From a checkpoint of a small mixture-of-experts model trained on Wikipedia.
Size: width 448, vocabulary 8192.
Below are experts of layer 9 (counted from 0) of a mixture-of-experts language model. Rows are named router (the router's row for the expert), up (a neuron's input weights, with its number) and show model dimensions 112-167. Each number is 128 + 24 x the weight over its row's rms, rounded and kept within 0 to 255.
After each expert's rows: "comes after" lists some tokens at least twice as common just before its tokens as in all text. This comes from a sample of Wikipedia text that the model never trained on. Tokens count by the router's weight.

# expert 0
router [147 145 120 118 130 168 131 116 133 158 139 160 145 118 158 169 131 142 117  94 101 149 141 132  64 134 104 116 113 178 118 120 119 167 100 119 117 120 108 163 140 168 126 186 137 163 138  85 107 153 123 149  95 132 141 147]
up0 [111 167  92 127 162 172 102 136 108 137 147  91 112 154 112 115 156 137  87 101 167 117 164 106 136 116 121 118 157 116 113 142 122 163 110 105 159 102 120 140 144  92 129 143 117 116 136 171 146 107 164 134 157 151 109 127]
up1 [163 107 150 115 134 144 117 177 117 115 154 148 148 119 146 131 120 141 126 122 179 125 107 132 159 159 168 117 144  99 187 158 103 117 103 141 140 122 121 101 114 129 149 115 135  97 165  93 171 113 147 153  74 114 143  97]
up2 [121 177 124  97 185 107 162 187 137  99 145 116  87 131 124 146 136 122 122 146 188 131 107  92 148 132 130 141 135 148  80 125 160 200 134 129 134 121 127 101 118 112 116 128 159 162 120 123 148 128 175 120 110  96 144 135]
up3 [105 132 117 169 129 133 122 192 138 124  96 113 160  83 156 107 115 137 121 110  97  83 125 137  97 140 102 119 150 153  99  95 140 132 121 116 126 133  71 115 135 128 109 112 140 120 102  87 131 111 156 132 161 133 113 143]
up4 [135 120 138  67 140 101 132 120 139 142 137 105 111 137 130 138  84 123 149 107 196  94 125 140 141 134 126 116  97 120 105  96  58 131 124 183 102  93 119  86 103 206 122 121 112 113 135  99 113 129  88 104 109 101 127 124]
up5 [164 174 114 110 130 172 138 165  78 109 122  99 114 142 103 129 128 117 117 146 116 135 161 160 143 141 122 171 112 199 133 139 132  77 118  95 129 106 129 138 116 170  91  99 135  84 163 124 116 115 142 127 166 142 162  69]
up6 [134 116 128 125 129 134 154 126 121 128  97 124 114 155 191 138 149 119  73 147 174 125 139 111 111  66 182 141 101 131  91  91 142 112 100 123 129 165 102 151 133 154 130 131 137 156  95 117 133 131  99 135 101 130 118 154]
up7 [137 119 126 128 159 125 116 127  86 141  85 117 122 130 119 147 169 127 120 162 114 147 135  94 141 143 134 144 106 145 141 118 111 146 181 111 125 122 150 153 151 101 127  98 122 115  89 139 110  89 134 141 116 145 129  84]
up8 [146 149 116 111 166 180 165 123 148 138 135 116 181 171 134 148 132  85 108 117  94 132 140 110 134 140 115 156 154 139 173 127 160  74 106 133 182 128 142 146 135 124 114 143 142 169 142  99 172 150 127 168 152 144 164  81]
up9 [115 145 137 119 145 101 148 146 148 108 142 173 130 118 104 122 172  93 123 117 147 130  85 104 136 103 119 126 161 140 125 126 110 113 134 136 128 135 135 145 121 134 110  90 127 138 134 137 133 111  62 131  91 109 160 141]
up10 [154 135 134 117 112 101 153 120 152 133 141 148  87 168 100 100 139  82 102 113 133 108 120 149 117 140 125 161 124 123 114 138 123 140 115 123 143  96 117 165 152 138 144 130 119 130 167 136 109 128 135 106 129 142 136 104]
up11 [118 140 161 135 142 142 115 154 128 123 147 137 138  96  93 139 160 139 170 151 143 138 144 115 108 123 111 149 135 114 109 100 139  98 146 140 126 145 168 194 109 112 102 111 111 103 136 153 129 130  96 141 136 119 103  89]
up12 [ 90 111 121 145 128 106 116 139 152 129 163 133 110 141 130 141  62 158 109  96 133 107 146 109  95  94 100 135 123 147  81 149 119 171 140 134 121 103 146 156 124 161 129 146 174 138 126 122 106 127  69 106 155 101 111 106]
up13 [107 147 104 156 129  81 135 103 140 152 136  75 162 164 148 131 145 157 186  95 137 179 108  94 160  66 124 134 139 152 126 153 151 104  94 152 142 116 104 115  97 169 128 134 114 150 104 116 134 115 106  95 117 123 143 183]
up14 [133 159 192 118 107 157 129 137  74 122 114 150 137 127 115  99 152  99 157 140 106 104 129 167 127 107 102 158 104  92 130  93 106 133 100  99  86 106 108 143 114 141 148 154 129 104  99 161 113 120 131 137 102 149 134 118]
up15 [108 102 148  96 143 182  96 101 128 144 120 114 125 128 122 124 123  85 121 127 121  76 156 142  87 122 107 149  91 106 102 180 121 147 162 153 130 135 132 172 158 110 113 165 123 125 114 119 103 145 105 130 146 107 129 130]
up16 [128 121 122 131 132 123 124  93 146 136 145 125 123 131 109 176 152 142 131 160 109 157 142 132 174 131 136  77  78 123 107 160 108 148  90 164 124  72  92 126  80 169 185 134  90 125 105 150 123 108 123  99 125 125 121 114]
up17 [118 127 152 123 142 111 103 125 119 159 116 154 145 127 114 130  92 153 156 134 154 136 117 174  78 142 143 162 155 209 136  93 119 104 121 190  96 157 123 137 118 107 149 153 168 139 121 131 143 143 147  85 133 160 103 177]
up18 [ 82 126 120 130 142 150 119 165 109 125 106 141 154 134 110 153  92 130 106 158 133 133 146 174 141 130 127 137 122 116  99  81 127 109 114 141 131 166 143 107 135 137 145 133  82 110  70  53 161 155 130 109 111  72 127 114]
comes after: " |", "|", "2", ";", "==", " New"

# expert 4
router [140 107 139 114 170 129 102 133 129 149 130 132 147 142 141 136  90 121 110  88 143 146 138 130  98 118  99 112 114 165 158 103 128 158 105 163  88 112 127 109 117 114 146 174 165 155 169 109 128 171 164 123 163 164 154 162]
up0 [125 104 112  74 140  89  74  58  99 115  93 140 153 123 108 140 132 162 121 114  86 156 135 128 112 123 141 133 137 158 122 168 101 138  86  88 145 143 111 116 129 127 114 111  80 145  66 107 106 122 148 139 136 118 142 140]
up1 [130 108  89 139 138  97 150 114 119 104 175 163 102 132  95 129 140 102 132 149 182 115 155 130 135 118 123 110  74 115 133 169 160 131 108 149  87 129 119 129  85 178 145 125 135  69 133 131 132 116 139 155 110 158 158 114]
up2 [107 130 165 169 146 173 142 123 144 157  87 127 141 136 107 124 133 119 116 112 136 159 114 157 120 158 133  93 123 100 145 143 119 194 120 120 164 109 159 149 125 132 159 106 131 148 131 128 135 141 157 104 142 112 145 120]
up3 [156 155 126 138 161 125 106 115  80 138 144 135 115 170  95 130 124 164 140 160 135 141  84 132 143 102  74 104 111 118  90 136  95 150 118 140  89 157 168 122  90 147 146 143 129 169 120 183 111 135 115 100 115 106 109 125]
up4 [101 166 110 127 115 115 164 106 125 154 114 144 130 118 123 139 132 136 173 145 130  86 134 162 124 108  97  91 117 141 128 140  83 118 115  88 124 115  86 104 124 117 158 124 153 117 122  90 158 168 131 109 140 120 158 143]
up5 [141 185 114 124 133  97 111 147 128  95 139 127 117 137 123 146  90 137 109 106 137 180 137  90 120 124 134 119 129 162 156 134 145 146 131 111 136  96 119 122 134 109 126 161 112 124  92 143 142 165 102 115 121 147  92  90]
up6 [169 138 142 141 143 154 154 111 101 145  95 153 153 147  89 127 130 146 130 118 136 117 122 144 179 120 127 186 121 154 150 141 132 117 131  97 151 114 104 162 139 113  93 148 200 139 175 116 155 155 140 123 103 133 127 103]
up7 [131 119 133 129 120 114 159 165 190 154 156  88 111 106 114 119 171 147 140 119 112 135 128 187 103 107 105 127 160 109 112 145 122 135 153 118 121 117 151 116 143 127 131 147 127 127 100 119  98 125 134 106 123  86 112 135]
up8 [157 104 111 172 137 105 138 159 125  80 120 169 148 122  97  98 126 138 149 118 148 144 128 173 153 172 108 158  88 127 109 184 144 110 122 132 162  89 131 143 126 154 123 138 138 130 108 172 131 134 119 165 124 120 155 132]
up9 [161 144 108  72  92 143 120 187 112 132 123 110 114 107 110 126 150 130 137 101  97 114 123 120  89  96 175 105 117 118 168 111 127 153 158 125 138 174  96 139 136 147 147 100 168 100 171 146 143 138 148 168 151 125 172 117]
up10 [119  96 136 152 137 100 105 167 154 138 135 145 143 139 133 166 150 102 161 109 147  83 150 131 134 129 124 100 126 117 122 137 125 136 120 145  88 153 141 128 124 140  97 124 135 104 150  91 114  89 121 107 111 150 116 126]
up11 [142 147 131 160  62 109 153 152 144 130 149 118 113 101 158 135 134 131  74 113 126  83 131 161 117  68 139 112  99 152 141  64  79 175 128 100 172 110 108 112 110 170 142 134 158 114 137 187 110 124 119 129 148 146 173 105]
up12 [176 132 148 127 106 125 108 140 111 137 142 122 139 150 130 127 129 140 116 145 156 102 123 178 138 148 122 116  90  95 115 154 133  98 125 124 129 110 151 117 138 121 135 115 155 130 149 120 130  71 136 126  95  99 171 115]
up13 [142 148 120 117  91 125 144 144 111  87 109 125 125 109 122 126 127 127  95 131  88 133 119 156 189 133 156 103 134 121  98 170  93 125 113 128 178 183 119  75 114 154 149 142  74 144 116 112 120 135 147  73 147 121 173 115]
up14 [102 110 145  58 114  77 122 149 105  85 145 119  92 110 159 131 145 162 137 138 134 166 141 132 129 161 135 134 134 107  90 104 137 119 153 129 109  81 139 128 140  93 112 107 145 168 110 123 128 125  88 105  93 148 178 140]
up15 [117  83 107 110 113 156 116 161 105  91 104 151 136 173 119 141 154 130 106 117 185 119 112 147 180  82 126 135 150 152 103 169 106 115 108 106 153 148 109 104 129 100 106 116 164 146 132 128 166 104 127 117  91 124 172 133]
up16 [127 124 127 138 160 112 102 101 136 134 139  83 164 150 117 115 112  78 138 160 100 133  96 146 114 127 166 107 159 122  97 134 138 139 135 102 113 130 118 159 118 160 166 113 145 160 167 127 142 126  72 196 113 155 114 112]
up17 [143 159 146 120 158 115 129 101 120 138 106 124 136 128  90 187 141 151 153 152 108 147 113  88 117 114  91  64 118 127 120 144  94 127  91 113 109 100 135 107 146  89 158 130 136 124 185 102 129 123 122 113 133 150 161 120]
up18 [ 98 105 124  99 122 133 144 149  98 103 110 154 139 166 155 122 140 107 147 151  84 152 146 128 141 155 133 122 106 127 133 118 128 168 113 106 129 130 124 132 159 117 131 135  80 168 133 146 136  99 116 139 150 113 190 105]
comes after: " (", " \"", "-", " of", ":", " in"

# expert 3
router [145 124 128 105 107 130 146 132 104 151 121 124 149 133 134 110 152 151 119 115 156 158 143 121  93 117 109  89 127 137 117 141 146 124 119 149 106 137 145 131 102 123 165 134 131 154 173  92 107 154 151 137 145 151 146 157]
up0 [128 100 140  90 139 145 155 132 135 122 144 109 112 146  95 107  91 169 150 117 122 117 137 133 123 139 142 150 125 116 167  98 147 136  79 130  98 106 138 126 101 136 124 141 143 173 135 159 167 143  95 119 143 108 146 156]
up1 [101 119 119 138 104  99 115 115 115 128 163 130 146  81 101 105 167 136 131 144 158 106 101 112 116 143 132 139 130 146 121 102 142  89 114  88 109 119 120 118 114 163 142 129 145 165  91 130  79 184 106 162 118 137 154 133]
up2 [ 95 115  82 127 169 158 141 141 187 154 130 155 148 176 172 144 123 115 183 135 190  86 119  96 118 143 114  79 158 124 128 112 128 109 136 137 118 107  99 112 115 132 161 136 114 113 122 157 145 140 110 157 136 120 135 154]
up3 [157  99 134 133 128 191 161 154 125 150 150  78 144 125 149 130 120  90 134 162 135 129 130 149 129 121 109 150 128 155 145 179 138 131 116 147 131 155 163 140 127 104  94 113 130 163  88  85 161 143 117 121 150 134 153 170]
up4 [126 119  95 144  86 126 122 106 107 129 158 122 150 115 149 129 102 133 160 147 134 157 144 150 107 142 154  94 121 179 130  99 128 117 131 138 119 184 155 139 110 166 110 110 132 155 102 115 169 118 118 151 111 137  99 125]
up5 [111 114 136 119 142 115 139 149 115 100 105 133 125 104 146  81  97 119 153 141  91  87 171 126 164 105 128  89 112 142 151  89 119 137  89 120 126 117 117 129  84 179 128 119 143 179 142 124 117 131 132 100 169 123 120 125]
up6 [156 165  97 173  96 129  81 105 141 138 122  93 148  82  77 125 161 134 114 155 108 118 120 110 120 156 110  91 152 145  77  95 178  98 113 133 126 109  93 133 133 150 116  87 125 161 132 118 140 142 142 132 160  96 128 107]
up7 [140  83 176 140 109 150 134 105  92 143 100 119 137 162 147 139 149 123 134 151 100 171 106 124 116 102 107 128 139 143 136 132  64 130 173 136 180 174 108 138 102  94 148 129 115 129  84 143 150 146 127 186 106  84 158 129]
up8 [140 139 172 113 148 147 130 110 114 160 100 148 143 108 142 117 149 147 173 110  98 143 112 139 144 149 109 100  91 133 115 151 109 118 110 163 114 163 161  89 151 153 146 131 132 159 162 126 139  84 121 120 140 104 126 146]
up9 [ 78 124 137 118 122 141 139 150 107 177 128 127 154 122 160 109 101 102 159 149 186 109 141 151 167 115 166 160  86 131 131 103 152 115 138  77 123 150 138 145 156 139 136  88 130 143 140  95 131 122 114 136 148  62 145  98]
up10 [152 136 137 105 134 123 181 119 160 161 146 187 136 145  94 153 151 125 156  84  79 153 108 119  77 110 145 165  99 142 152 113 131 116  84 160 123 156 150 131 129  86 224 103 119 132 146 123 110 112  90 149 126 134 112 146]
up11 [165  90 164  84 121  80 115  97  78 123 158 110 116 167  97 180 147 125 106 137  98 142 113 128 127  97 137 135 106 164 111 139 134 133 154 125 117 131  58 131 140 124 164 131 132 161 119  91 127 138 146 151 157 147 150 159]
up12 [119 132 119 123 116 143 100  99 124  83 111 123 123 138 120 107  72 151 124 115 135 138 114 115 182 112 132 142 183 127 179 105 128 176 145 163  81 118 171 145  62  99 110 175 138 101 129 169 106  84 157 151 112 130 129 115]
up13 [144 114  58  92  96 138 135  82 102 130 100 112 118 104 136  90 145  99 135 104  79 134  90 123  81 132 131 115 114 103 165 140 137 119 108  78 110 121 177 131 117 152 135 140 141 137 133 128 183 109 131 138 160 165 128  94]
up14 [137 100  98 177 125 137 142 171 139 161 138 155 148 187 123 114 137 139 159 112 135 137 120 130 160 132  99 160 132 112 134 166 154 135 144 126 105  90 125 121 121 130 117 119 105 115 132 107 173 134  81 160 145 112 114 132]
up15 [124  81 153 111 150 125  88 183 135 133  55 119 170 143 104 118 110 130 120  76 110 128 135 165 144 124 126 109 163 136 129 125 153 164 108 182 131 135 143 131  95 114 138 121 123 109 113 106 197 123 126 100 151 133 141 113]
up16 [164  81 158  85 141 106  98 115 160 103 121 132 132 148  92 134 116 188 143 166 161 134 111 134 140 111 110  74 113 137 135  86 124 122 105 157 112 102 118 120 140 138 152 130 128 126 147 116 158 166 134 151 147 121 157 126]
up17 [124 109 133 129 127  93 151 114 149 135 124 135 128 127 128  89 163 164 111 135 102 124 108  97 104 108 151 129 140  93 140  95 138 142 110 105 126 106  83  92 127 132 167 133 175 152 137 114 128 153  97  87 137 172 133 136]
up18 [116  93 146 144  94 153  91 126 136 112 119 178 126 119 129 136 153 136 151 134 136 117  88 168 111  93 118 157  86 175 122 116 109 117 101 124 132 102 121 125 112 114 141 149 107 140 186 120 157 145 141  96  94 125  99 150]
comes after: " |", ".", ")", "o", "a", " de"

# expert 5
router [148 136 125 123 125 169 146 122 103 146 146 132 148 164 167 116 105 109 153 114 156 139 164 136  93 123 111  71 113 153 132 102 129 152 115 141 111 122 114 155 132 159 121 153 163 152 159  97 134 137 134 164 131 153 155 130]
up0 [ 58 134 140 166 113 149 153  73  94 109 174 114 107 115  99 118  94 108 104 142 126 107 171 155 121 114 169 130 110 130 126  87 137 121  77 119 114 100 127 144 114 146  92 123 138 158 128 131 104 115 129 156 120 109 139  87]
up1 [101 120 113 112 118 118 149 142 110 147 137 154 122 122 126 127  82 124  84 113 146 123 112 144 116 103  94 156 133 100 115 119 144 146 105 122 134 160 126  80 110 135 128 120  89 127 149 149 113 190 111 140 125 163 160 167]
up2 [126 131 159 112 113 171 152 140  92  92 136 118 116  83 126 142  83 132 141 166 126 107  90 139 150 181  98 126 148 108 162 136 128 132 129 107 102 118 104 149  88 118 121 150 134 141 139 104 117  75 113 112 136 126 141 133]
up3 [154 121 170 138 158 102 139  94 138 143 113  93 136 115 153 122 123 152 143 123  93 149 120 148 145 164 117  98  98 160 176 129  93 177  97 113 132 137 149 146 115 129 152 105 139 116 120 139  76 143 124  78 126 136 110 133]
up4 [114 157 127 146 114 155 150 127 142 120 134 123 125 177 147 147 122 152  94  80 124 102 104 144 144 115 132 147 125 107 154 127  92 158 144 151 117 134  93 125 130 116 168 109 137 147 119 133 136 151 113 133 103 121  95 143]
up5 [122 151 148  91 117 168 117 131 133 165 117  97 116 133 143  58 147  97 132 151 106 141 158 117 134  95  97 121 126 135 126 156 140 119 117 116 109 116 104 136  72 171 187 120 120 122 142  94 119 105  98 125 150 126 119 118]
up6 [151 118  72 175 117  96 187  94 103  93 142 145 173  96 134 110  86 131 114 133 108 140 151 141 149 145 109 118 136 155 117 113 139 146 149 144  79 143 101 139  69 168 132 131 124 153 120 101 123 104  88 130 131  98 162 149]
up7 [133 132 166  84 137 126  91 132 108 108 174  99 118 106 106 155 138 107 125 125 127 126 139 105 120 130  79 148 130 153 114 105 135 157  97 135  97 156 159 106 133 117 124 130 135 137 142 137 152 109  99 139 149 145 150 112]
up8 [134 140 165 101  49 105 149 147  94 111 134 135 164 121 130 115 158 133 139 105 100 123 115 121 141 137 112  65 125 128 123  67  88 135  94 157 191 131 159 186 120 140 130 119 157 119 115 183 119 146 109 143 142 103 194  88]
up9 [151 128 159 150 133 101 166 130  84 126 107 110 140 144 154 135 170 128 120 149 154 131  75 124 153 138 127 153 128 114 130 111 123 164 135 141 143 139 162 112 103 123  97 110 130 199 116 108 107 110 150 163 118 111 108 119]
up10 [167  98 150 120 108  84 150 138 111 146 119 110 162 138 106 148  94 100 113 136 176 108 120 125 100 140 203 101 145 169 150 161 117 155 142 164 142 133 135 118 155 136 110 105 117  69 144  97 113 152 117 128 147 160 158  91]
up11 [196 151 174 118 115 138 109 112 165 162 134 102 109 165 132 164 165 154 141 135 190 164 127 129 143 145 115 139 125  92 134  97 131 136 120 120 131 142 154 145 126 139 156 108 115  99 121 171 100 169 131 144 102 106 102  88]
up12 [145 148 117 124 112 121  93 177 129 119 126 104 144 144 134  96 158 101 118 164 105 122 128 148 122 179 177  97  90 146 131 136 138 161 113  80  95 128 139 156 154 133 159 134 137  78 119 113 103 140 147 106 126 133 125 149]
up13 [160 109 104 159 120 105 111 161 111  98 139 118 108 143 139 125 150 152 126 154 141 184 164 132 119 118 138 134 139 135 106 156 142 128 106 124 105 157 150 125 127  90 130  80 158 133 156  85  97  97 132  95 168 130 167 188]
up14 [148 131 105 177 120 126 145 105 111 119 150 146 110 126 159  73 150 140 161 132 142 118 139 171 121 112 113 129 175 161 166  64 129 128 119 143 141 106 127 101 132 143 139 188 155 102 121 130  95 129 126 163 135 122  99 124]
up15 [139 131 132 134  80 135 149 138 138  96 118  92 153 111 142 158 117 141 134 169 141 122 120 133 101 133 170 109 170  97 123 134 117 127 117 159 129 108 168 157 141 153 142  97 121 148 134 177 167 112 111  99 120 156 114  96]
up16 [115 124 142 129 124 142 143 115 114 143 102 150 151  89 112 146 159 131  78 132 149 117  78 141 150  95 114  99 116 147 119 131 101  76  90 136 130  94 131 106 149 158 114 118 141 135 166 153 111 124 119 156 134 126 130 137]
up17 [108 125  99  84 116 108 161 117 174 134 173 133  62 117 147 114 137 112 102 110 183  55 158  98 149 111 125 134 167 126 120 152 117 116  56 120 109 163 151 143 127 138 132 134 119 159 124 141 119 121  88 149 157 181 111 102]
up18 [102  87 140  91 130 129 143 126 114 121 152 127 150 142 106 158 116 103 168 105 119 130 137  99  97 110 129 109 118 117  95  94 138 137 121 109  76  72 131 147  92 160 132 139 114 170 144 101  99 129 123 112 124 125 101 141]
comes after: "\n", "1", "2", " in", "8", "7"

# expert 7
router [141 103 159 125 111 156 107 131 104 141 119 114 138  96 133 159 106 135 114 100 110 140 130 148  98 177  88  96 108 161 136 102 124 151 133  97 104 133  92 178 120 125 170 160 139 158 151 119 125 160 174 143 151 100 125 128]
up0 [131 156  96 120  94 163 114 192 114 118 140 125  98 120 153 105 116 123 170 148 138  97  99 114 119 175 122 140 131 143 131 123 114 124 139 119 110 183 104 192 125  84 110 108 146 105 168 126 114  90 124  80 165 124 105 118]
up1 [130 141 165 125 146 112 174 103 117  99  76 126 162 106 106 157 137 105 145 164  63 127 124 114  95 125 130 109 125 145 117 131 170 136 136 118 141 143 129 108  71 135 131 155 162 101 107 109  90 146  96 108 125 172 104 118]
up2 [128  90  96 114 145 124 110 165 156  72  78 107 151 142 121 147 143 144 146 133 125 156 117 108 137 142 103 121 124 132 116  73 148  84 145  71 161 108 109 175 117 104 100 128 121 131 142  76 113 121 148 168 130  85 168 128]
up3 [154 119 180 100 118 121 112 148 124 178 163 114 138 111 146 173 120 126 120 106 114 117 160 135 140 149 106 107 123 156 125 104 146 125 105 156 120 175 102 124 120 109 107 157 129 135 158 131 122 168 134 153 114 162 123 104]
up4 [127 122 151 136 160 160 166 144 167 137 106 130 150 160 170 145 128 121 133 141 137 132 102 144 117 135  95 107 146 133 156 131 118 148  99 104 115 103 146  71 123 132 148 121 181 152 161 143 127 160 142 141 110 126 120  91]
up5 [131 156  92 123 103 184 126 130 131 133 124 103 122 138  92 140 135 160 114  84 143 126 144 150 122 157 111 125 139 171 128 136 138  54 151 124 125 131 133 165 117 103 166 105 118  98 134 142 157 116 100 169 185 104 157 127]
up6 [111 135 156 106  91 128  76  84 149  73 125  93  95 134 132 104 101 109 117 141 124  84 134 112  97  97  88 113 134 150 110 150 139 115 106 142 162 105 163 136 118 112 148 150 100 179  92 133  77 133  71  84 161 161 141  89]
up7 [148  75 138 108 134 116 178 119 130 148 127 126 116 104 134 145 170 122 121 143 141 128  95 116 173 145  99 190 124 124 129 122 133 140  97  80 136 153 128 159 141 115 163 118 108 136 115 143 126 126 102 112 111  95 127  82]
up8 [134 117 164 180 132 125 187  90  96 124 146 153 128 120 120 160 140 150 110 100 132 133 150 129 118 141 132  84 139  92 122 170 101 126 127 112 151 119 140 129 108 133 123 145 113  85  87  97 114 174 125 115 178 148 140 138]
up9 [136  71 153 137 136 149 194 184 186 164 111 148  84 149 169  84 150 119 145 178 112  95  82 127 134 168 135 125 133 112 115  69 119 114  83 109 158 106  89 130  83 137 104 144 146 136 155 111 121 152 142 166 141 117 143 119]
up10 [113 108 134  88 138 166 146  85 123  74 105 159 150 147 104 148  56 146 139 114 118 122 163 134 108 108 170 131 137 169 110 148 106  86  98 114 153 127 123 171 148 133 113 137 127 132 128 141 139 135 136 124 118 100 140 116]
up11 [155 130 158  94 153 154 114  86 133 152 100 117 126 161 112 112 123 100 165 112 115 128  97  76 160 152 128 110 119  94 132 108 123 104 141  96 120 145 131 131 120 110 100 155 117 122 163  95 139 113  93 102 116 165 162 140]
up12 [148 129 151 147 110 125 108  72 144 155 127 129 168 165  76 147  92 126 118  91  91 127 135 191 112 107 113 133 146  94 135 182 108 123 118 101 113 108  90  75 119 118 149 142 167 142 110 154 103  99 134 119 107 131 151 117]
up13 [147 118 112 142 137 108 154 144 132 133 185 136 123 173 128  96  89  84 125  82 132 128 130 145 112 174 121 122 150 105 131 107  89 122 133 122 121 117 128 120 110 148  77 162 123 148  78 118 129 126 139 120 118 142 142  85]
up14 [145 115 106 136 124 104 109 158 145 134 144 152 126 139 136 116 170 140 147 130  88 131 130 141 133 147 173  95 166 119 119 136  98 103 106 139 146 176  77 122 157 142  92 158 125 122  88 100 100 170 106 147 124 145 134 109]
up15 [129 125 116 160  87 124 123 190 108 129 118 120 143 128 129 111 153 124 131 115 126 109 126 178 109 157 143 139 162 143  90 154 162 139  60 119  68 112 112 120 153 162 115 125  92 153 192 161 142 133 157 119 138 183 118 155]
up16 [135 131 156 131 114 110 109 198 178 120 168  95 103 122 161 146 159 110 119 108 125 137 159 102 154 180 111 103  97 149 106 154 109 145 148 166 114 148 108 131  96 155 162 160 129 146 118 166 147 139 121 183  97 138 109 144]
up17 [115 120 120 144 158 110 122 111 102 104 122 142 113 112 143 197 106 124 141  85 155 138 124 102 113 152 136 113 158 127 107  49 136 151 114  92 143 123 152 129 165 111 147 138 143 168 104 150 116 142  90 125 107 108 117 136]
up18 [130 116 131 149  48 125 124 140 118 143  87  98 124 133  94 102 158 117  93 114 134 146 170 139 172 133 109 140 147 124 138 103 117 104  86 142 140 111 139 121 143 157 155 109 131 147 135 109  93  94 119 128 153 172 124 105]
comes after: " ", " |", "1", "-", "3", "–"

# expert 8
router [124 111 157 110 124 146 145 112 138 140 118 151 143 150 209 153 132 156 120 127 155 141 140 154 117 130  77  87 121 151 102 121 141 156 109 123 150  93 139 132 109 147 166 164 172 163 135 109  91 147 166 111 129 142 166 173]
up0 [162 158  64 146 121 136 147 138 117 119 117  96 120 181 108 177 139 114  86 124 127 166 128 144 128 145 124 124 151 106 123 119 134 122 139 136 174 108 175 121 117 108 125 123 139 114  97 109 140 134 132 128 118 128 147 142]
up1 [124 163 130 120 149  90 140 111 142 115  75 111 140 138 155 135 158  95 135 124 110 115 147 128 116 110  92 113 123 111 159 115 162 114 158 110 133 107 157 107 109  67 107 123 155 171  82  87 124 106 115 132 107  71 121 142]
up2 [136 107 105 153 116  84 101 110 134 118  89 138  89 118  60 152  97 143  89 132 119 127 145  99 137 125 146 128 102 118 150 120 141  65 146 155  65 131 130 148 115 100  91 136 120 124 168 134 146 117 107 186  76 114 103 124]
up3 [133  81 141 130 107 156  93 148  99 121  94 138 125 165 107 117 144 119 130 136  98 115  94 153 107 161 161 119 154 139 140  71 137 112 126 101  95 147 120 149 195 133 125 105 185  88 131 154 129 136  80 147 100 162 125 113]
up4 [ 97  84 199 166  87 158 140 109 134 110 128 113 168  92  71 164 185 144 106 171 138 103 111  97 166  79 160 148 132 153  99 115 115 148 100 112 133 124 107 148 131 163 124 109 151 143 146 137 156 109 129 109 124 140  62 129]
up5 [138 136  86 141 110 136 117 121 109 136 116 149 112 108 134 130 137 149 155  81 180  61 170 166 109 118 111 116 108 126 109  98  97 128  95 152 184 117 137 136 106 127 135 126 141 119 105 155 106 129  84 117 162 116 127  91]
up6 [127 106 137 139 107  96 106 108 121 129 128 122 171 163 138 175 127 124 135 112 100  90 159  98 133  95 134 161 134 101 127 122 131 133  83 123 151 160 129 109 120 122 128 141 129 134 118 158 112 123  96 106 150  95 138 149]
up7 [117 125 110  73  92 110 103  85 149 145  93 133 128 103 128 155 128 119 139 113 130 133 138 156 135  89 143 151 117 140 134 117  98 146 134  98 159  86 108 106 138 118 106 131 144 122 167 123 170 133 104 161 121 120 111 121]
up8 [ 95 126 141 132 101 125 119 128 141 136 148 132 182 110 132 119 119 159 106 135  92 121 156 127 129  76  56 153 123  94 100 165  94 118 188 131 178 164 180 126 131  93 109 203 132 179 111 128 103 106 108 122 142  98 140 162]
up9 [134 138 140 125 138 126 137 128 169 118 152 161 182 122 186 152 163 137 121 166 115 110 144 137 157 123 113 114 165 176 154 121  91 141 157 105 137 102 159 107 172 157 154  97  70 154 137 124 126 155 129 164 145 143 130 169]
up10 [120 160 127 110  85 146 118 137  93 141 149 126 144 103  80  96 164 132 205  94 160 129 160  86  91 101 108 120 147 142  68 109  50 123  88 113 137 175 163 118 118 164 143 149 186 143 134 184 144  94 145 105 131 103  95 150]
up11 [136 145 138 121 146  98 111 146 110 151 171 157  89 126 156 132  99 139 156 114 165 127 136 153 139 136 156 127 144 114 112 125  88 141 128 123 141 110 134 137 132 114 158 112  58 111  86 112 164  96 117  92 145 129  97  99]
up12 [115 143  80 117 120 120 161 135 135 112 119 140  78  95 106 119 123 112 164 127 102 143 159 124 105 166 160 104 140 125  84 140 131 114 126 108 176 130 143 142 119 100 129 144 102 105 144 148 158 140 136 132 169 139 110 131]
up13 [118 161 158 144 165 139 151 125 102 111 113 104 100 153 170 128 150 155 154 144 157 154 170 128 167 172 152 178 133  72 171 142  69  86  51 102  95 108 155 119 143  91  99 123 100 121 163 104  99  95 112  68  85  68 110 113]
up14 [129 135 152 117 142 134  84 134 110 159  90 139 119 109  85 126 174 129 142 136 153 107 117  74 130 138 128 121  95 119 104 100 109  83  93 100 146 112 109 145 163 121 121 130 144 112  85 168 126 100 154 143 112 157 104  96]
up15 [105 131  91 177 157 134 160 126 142 154 162 119 155  97 134 126 124 164 114 176 145 127 129 149 122 120 145 119  69 174 123 137 134 155 180 124  95 143 106 110 158 139  98  98 158 141  87 133 120 118  98 150 143 160 175 162]
up16 [122 119  87 111 147 103 111  91 113 154 137 153 118 132 112 124  98 137 169 128 117 135 158 143 115 160  92  96 150 170 157 129 133 114 172 158 148 175 164 123 107 111 159 126 135 124 121 154 115 121 126 131  70  97 128 137]
up17 [108 157 130 125 101 126 107 111 124 158 181 141 120 111 135  96 129 124 105 147 124 113 114 116 171  97  67 136 123 115  70  95 135 154 151 118 117 136 146  95 162 136  78 154 120 154  98 109 122 180 113 133 129  92 108  92]
up18 [102 106 173 151  70 128 151 156 130 119  97 161 132 132  85 119  88 163 122 142 108 119 102  83  80 109 200  70 146 126 135 111 138 111 152 136 161 139 140 127 117 153 137 163 146 149 156 152 117  98  94 119 153 153 130 134]
comes after: ",", " and", " that", " to", " which", "'"